config = dict(
    d_model=128,
    experts_per_token=2,
    routed_scale=1.5,
    balance_bias=False,
    optimizer='soap_variant',
    seq_len=512,
    steps=3387,
    dataset='wikipedia_en',
)
Below are experts of layer 2 (counted from 0) of a mixture-of-experts language model. Rows are named up (a neuron's input weights, with its number), down (a neuron's output weights, with its number) and show model dimensions 0-127. Each number is 50 + 12 x the weight over its row's rms, rounded and kept within 0 to 99.
Before each expert's rows: "raises" lists some tokens whose logits its average output raises strongly, later layers aside. This comes from a sample of Wikipedia text that the model never trained on.

# expert 90
raises: "amed", "ight", "ights"
up0:62 50 36 32 65 37 57 75 53 46 46 55 63 66 49 63 50 53 62 49 71 54 52 38 45 54 54 50 37 53 48 69 38 55 48 69 44 51 48 62 54 44 57 56 44 44 67 60 40 53 39 27 68 73 30 50 65 16 52 65 53 44 66 42 49 43 55 26 62 55 71 37 48 58 48 70 49 42 79 45 41 53 32 57 53 42 40 23 49 52 42 78 43 45 54 55 56 52 32 37 59 42 34 64 47 68 60 63 51 61 62 54 56 44 43 58 68 40 54 32 53 72 52 62 29 39 49 60
down0:52 32 51 38 20 58 45 56 23 38 60 42 55 52 62 49 50 65 40 43 52 45 36 52 58 55 33 31 77 65 56 44 49 50 55 62 64 56 58 57 60 33 65 41 52 56 36 29 66 49 67 67 65 50 36 41 56 55 64 49 39 51 56 44 65 29 59 71 46 67 55 54 37 48 41 62 44 77 24 73 57 37 65 52 45 72 46 40 56 39 40 51 58 40 43 45 22 40 63 50 48 38 62 51 45 37 55 36 44 43 28 41 53 53 34 35 48 57 28 53 49 54 49 67 41 55 69 46

# expert 8
raises: "ely", "ity", "ery", "ne"
up0:48 62 37 53 57 55 68 57 47 53 77 66 28 36 64 41 50 68 60 52 52 51 56 67 59 35 63 27 54 77 49 61 53 38 60 50 46 58 69 64 63 49 57 51 43 65 59 43 31 68 62 33 47 45 61 67 47 34 30 43 64 41 58 70 54 62 48 45 43 61 36 46 58 42 47 46 52 62 57 42 41 94 36 55 49 57 53 41 60 56 44 45 55 44 45 44 36 51 59 59 64 61 41 30 64 34 51 41 49 45 22 53 43 53 58 71 65 37 60 60 62 62 54 59 46 47 78 60
down0:40 46 48 50 35 64 72 46 73 56 54 64 38 55 48 39 43 45 78 66 30 38 77 36 38 38 39 55 20 27 49 47 45 42 52 39 49 40 75 52 63 33 55 36 46 54 60 58 49 47 56 41 37 39 56 63 41 38 35 38 47 57 35 43 60 43 65 34 50 48 57 34 75 38 58 69 53 50 37 61 60 61 58 56 57 50 68 59 77 55 69 45 42 52 52 68 52 48 55 70 43 54 40 55 59 57 61 55 60 50 33 55 37 80 58 46 45 66 51 53 36 31 61 52 48 39 42 63

# expert 3
raises: "cept", "earch", "ale", "ident"
up0:44 40 49 34 62 49 53 64 57 51 41 29 56 33 42 52 41 47 39 58 45 62 51 40 50 49 37 31 60 41 38 42 46 53 52 45 87 55 23 48 47 58 68 58 06 36 30 72 57 68 70 54 61 37 54 46 63 53 42 62 39 48 50 46 52 40 49 56 31 60 56 51 46 63 61 62 51 44 59 39 57 45 59 49 51 45 44 42 68 41 45 33 42 40 34 54 40 43 60 37 54 28 66 42 66 36 69 47 52 21 43 49 57 26 48 48 44 58 52 62 69 61 64 49 38 54 45 70
down0:46 55 52 48 54 49 47 48 69 39 54 31 56 69 58 39 37 50 46 53 50 39 52 43 56 55 52 29 37 62 50 40 51 52 57 62 73 52 04 54 45 41 39 34 41 42 48 32 52 36 45 52 69 47 53 69 59 62 46 69 36 52 50 60 62 30 57 49 53 23 59 47 36 55 38 47 69 51 43 49 54 34 35 49 49 36 38 59 65 36 52 43 51 21 72 62 71 25 52 42 65 38 54 51 49 49 54 50 60 50 59 30 60 39 53 45 27 55 49 20 55 40 57 72 53 56 33 43

# expert 70
raises: "ber", "ze", "f", "der", "ge"
up0:38 63 49 38 37 62 74 65 47 36 46 53 48 52 77 65 31 66 70 43 48 45 51 50 57 48 49 27 66 56 48 63 49 46 47 67 66 59 50 68 61 35 43 53 58 81 47 53 45 42 45 66 39 35 48 51 56 40 52 58 56 46 45 69 44 46 40 66 44 25 66 49 43 40 47 56 44 39 65 42 45 62 50 44 66 30 42 33 31 54 55 39 70 61 53 64 23 57 53 54 44 50 44 42 40 71 51 50 44 46 36 29 53 75 58 71 55 50 64 44 66 71 76 56 40 62 47 57
down0:55 50 57 57 51 62 50 51 52 51 61 88 55 60 58 57 57 57 41 43 51 47 31 22 46 55 51 58 41 56 30 21 36 43 54 44 29 63 50 56 44 51 49 56 43 47 47 57 50 41 49 61 52 49 44 51 40 36 74 69 51 71 50 67 46 53 47 42 48 38 47 56 41 47 64 48 57 20 53 68 54 47 49 52 53 52 70 54 39 76 43 46 17 70 44 24 35 76 41 59 53 59 43 38 47 54 69 43 33 29 45 44 49 48 36 67 50 43 37 39 67 50 57 38 42 63 28 35

# expert 78
raises: "ff", "vel", "ven"
up0:64 44 30 52 59 51 56 57 60 38 41 54 76 45 47 53 47 43 66 33 57 40 81 67 56 57 51 53 56 54 74 43 33 73 39 54 48 55 68 38 29 59 41 57 52 55 72 50 48 51 47 59 61 35 51 27 78 53 60 62 59 52 44 63 45 34 45 53 42 24 55 64 52 65 79 53 53 48 34 38 41 73 61 41 60 49 70 34 68 50 54 51 57 65 55 41 67 56 52 58 55 55 38 65 57 42 31 46 72 77 42 48 69 52 57 57 64 51 53 50 50 48 63 48 55 30 48 42
down0:43 47 71 55 46 35 47 74 69 42 43 47 42 59 43 62 40 47 51 40 45 44 25 46 48 79 46 40 79 40 20 43 39 50 58 44 71 28 56 34 56 51 43 58 48 54 66 47 34 44 52 42 57 50 16 36 41 51 50 45 39 41 54 56 44 27 46 45 81 43 40 39 66 42 72 51 51 76 57 62 54 50 43 39 47 64 56 48 32 40 40 61 47 55 39 64 65 66 52 52 47 74 55 58 46 52 60 54 60 71 46 27 51 51 53 39 47 44 49 49 53 34 42 46 59 72 36 54

# expert 4
raises: "side", "wards", "ward", "day"
up0:47 64 63 37 73 38 72 51 30 56 76 44 60 64 38 53 45 18 67 66 52 55 52 61 43 56 59 45 59 48 48 56 56 53 57 61 45 54 68 83 43 64 52 44 29 49 43 43 56 45 49 63 48 57 64 43 74 40 45 43 44 48 55 36 42 48 41 31 45 63 66 56 31 52 61 46 36 56 57 27 51 40 56 49 53 47 43 46 41 26 55 53 53 57 44 44 36 39 45 49 43 46 67 44 45 82 45 49 34 58 54 19 27 53 59 71 65 51 72 64 57 37 71 61 51 47 55 47
down0:41 58 39 42 68 47 53 51 29 55 21 49 30 73 44 55 39 62 56 63 44 43 41 44 41 70 61 38 37 61 41 55 38 59 69 54 50 26 33 47 62 60 57 38 47 52 48 45 24 38 48 79 52 54 42 41 45 28 45 56 57 43 58 48 58 52 53 53 59 62 50 53 46 67 16 53 43 42 62 32 41 46 50 56 42 59 55 67 48 34 70 46 61 43 53 37 59 67 38 42 37 50 61 50 82 46 45 57 57 60 55 55 34 51 62 48 67 47 31 55 62 62 72 22 57 51 34 56

# expert 79
raises: "ing", "ers", "ery"
up0:42 69 44 56 50 30 51 51 46 62 42 49 52 46 56 57 54 56 52 43 24 35 59 50 23 35 42 39 40 58 44 21 37 41 31 53 54 33 44 64 53 48 64 65 43 55 63 52 64 44 47 72 70 52 44 35 50 43 63 62 47 58 52 60 44 41 66 65 56 63 53 45 47 57 66 37 63 54 60 54 50 56 60 53 52 64 51 39 45 45 65 41 55 57 38 19 44 77 36 53 56 54 56 47 70 53 80 43 55 49 63 56 37 28 29 70 60 68 73 33 50 56 52 26 64 42 58 62
down0:55 17 54 49 51 50 20 69 33 36 31 39 44 49 52 52 63 59 51 41 41 51 55 45 57 46 56 51 19 37 53 64 48 42 67 39 67 42 53 46 58 51 68 62 37 51 41 44 38 39 42 33 52 41 59 50 28 53 52 54 51 41 43 54 49 30 35 50 43 35 36 53 29 55 29 89 58 63 52 59 58 32 53 54 56 56 54 50 53 48 55 59 59 66 35 30 73 66 52 35 38 50 54 46 61 43 51 62 58 58 27 39 62 56 53 41 33 79 46 46 42 50 33 41 45 30 51 44

# expert 7
raises: "ille", "iety", "ial", "ident"
up13:65 63 35 38 55 50 50 22 57 48 60 67 42 45 38 66 51 60 43 37 57 55 64 49 22 36 18 44 52 50 51 57 44 41 57 48 52 60 54 34 44 61 65 81 44 58 72 58 49 55 52 49 27 42 36 70 61 64 54 31 51 41 60 59 60 58 36 49 49 73 28 61 43 39 47 49 48 57 60 56 76 61 47 43 60 50 57 31 45 44 48 76 38 43 47 63 35 39 46 74 39 53 41 52 27 58 69 52 42 41 58 31 42 68 55 44 61 52 41 47 40 47 43 56 32 48 65 57
down13:36 33 59 39 41 40 53 33 47 63 58 61 74 38 47 57 43 59 57 46 56 42 44 57 65 69 37 64 55 30 67 56 48 58 38 57 59 53 53 57 45 40 39 47 32 69 63 69 51 62 62 57 60 52 28 62 49 37 47 62 57 66 50 47 33 61 43 41 54 54 65 62 67 49 36 58 51 45 52 46 61 70 48 56 45 62 59 43 42 67 54 30 58 31 51 30 46 71 76 46 57 22 32 75 68 57 59 33 54 56 55 45 63 44 62 61 46 41 51 27 49 55 46 57 71 84 57 54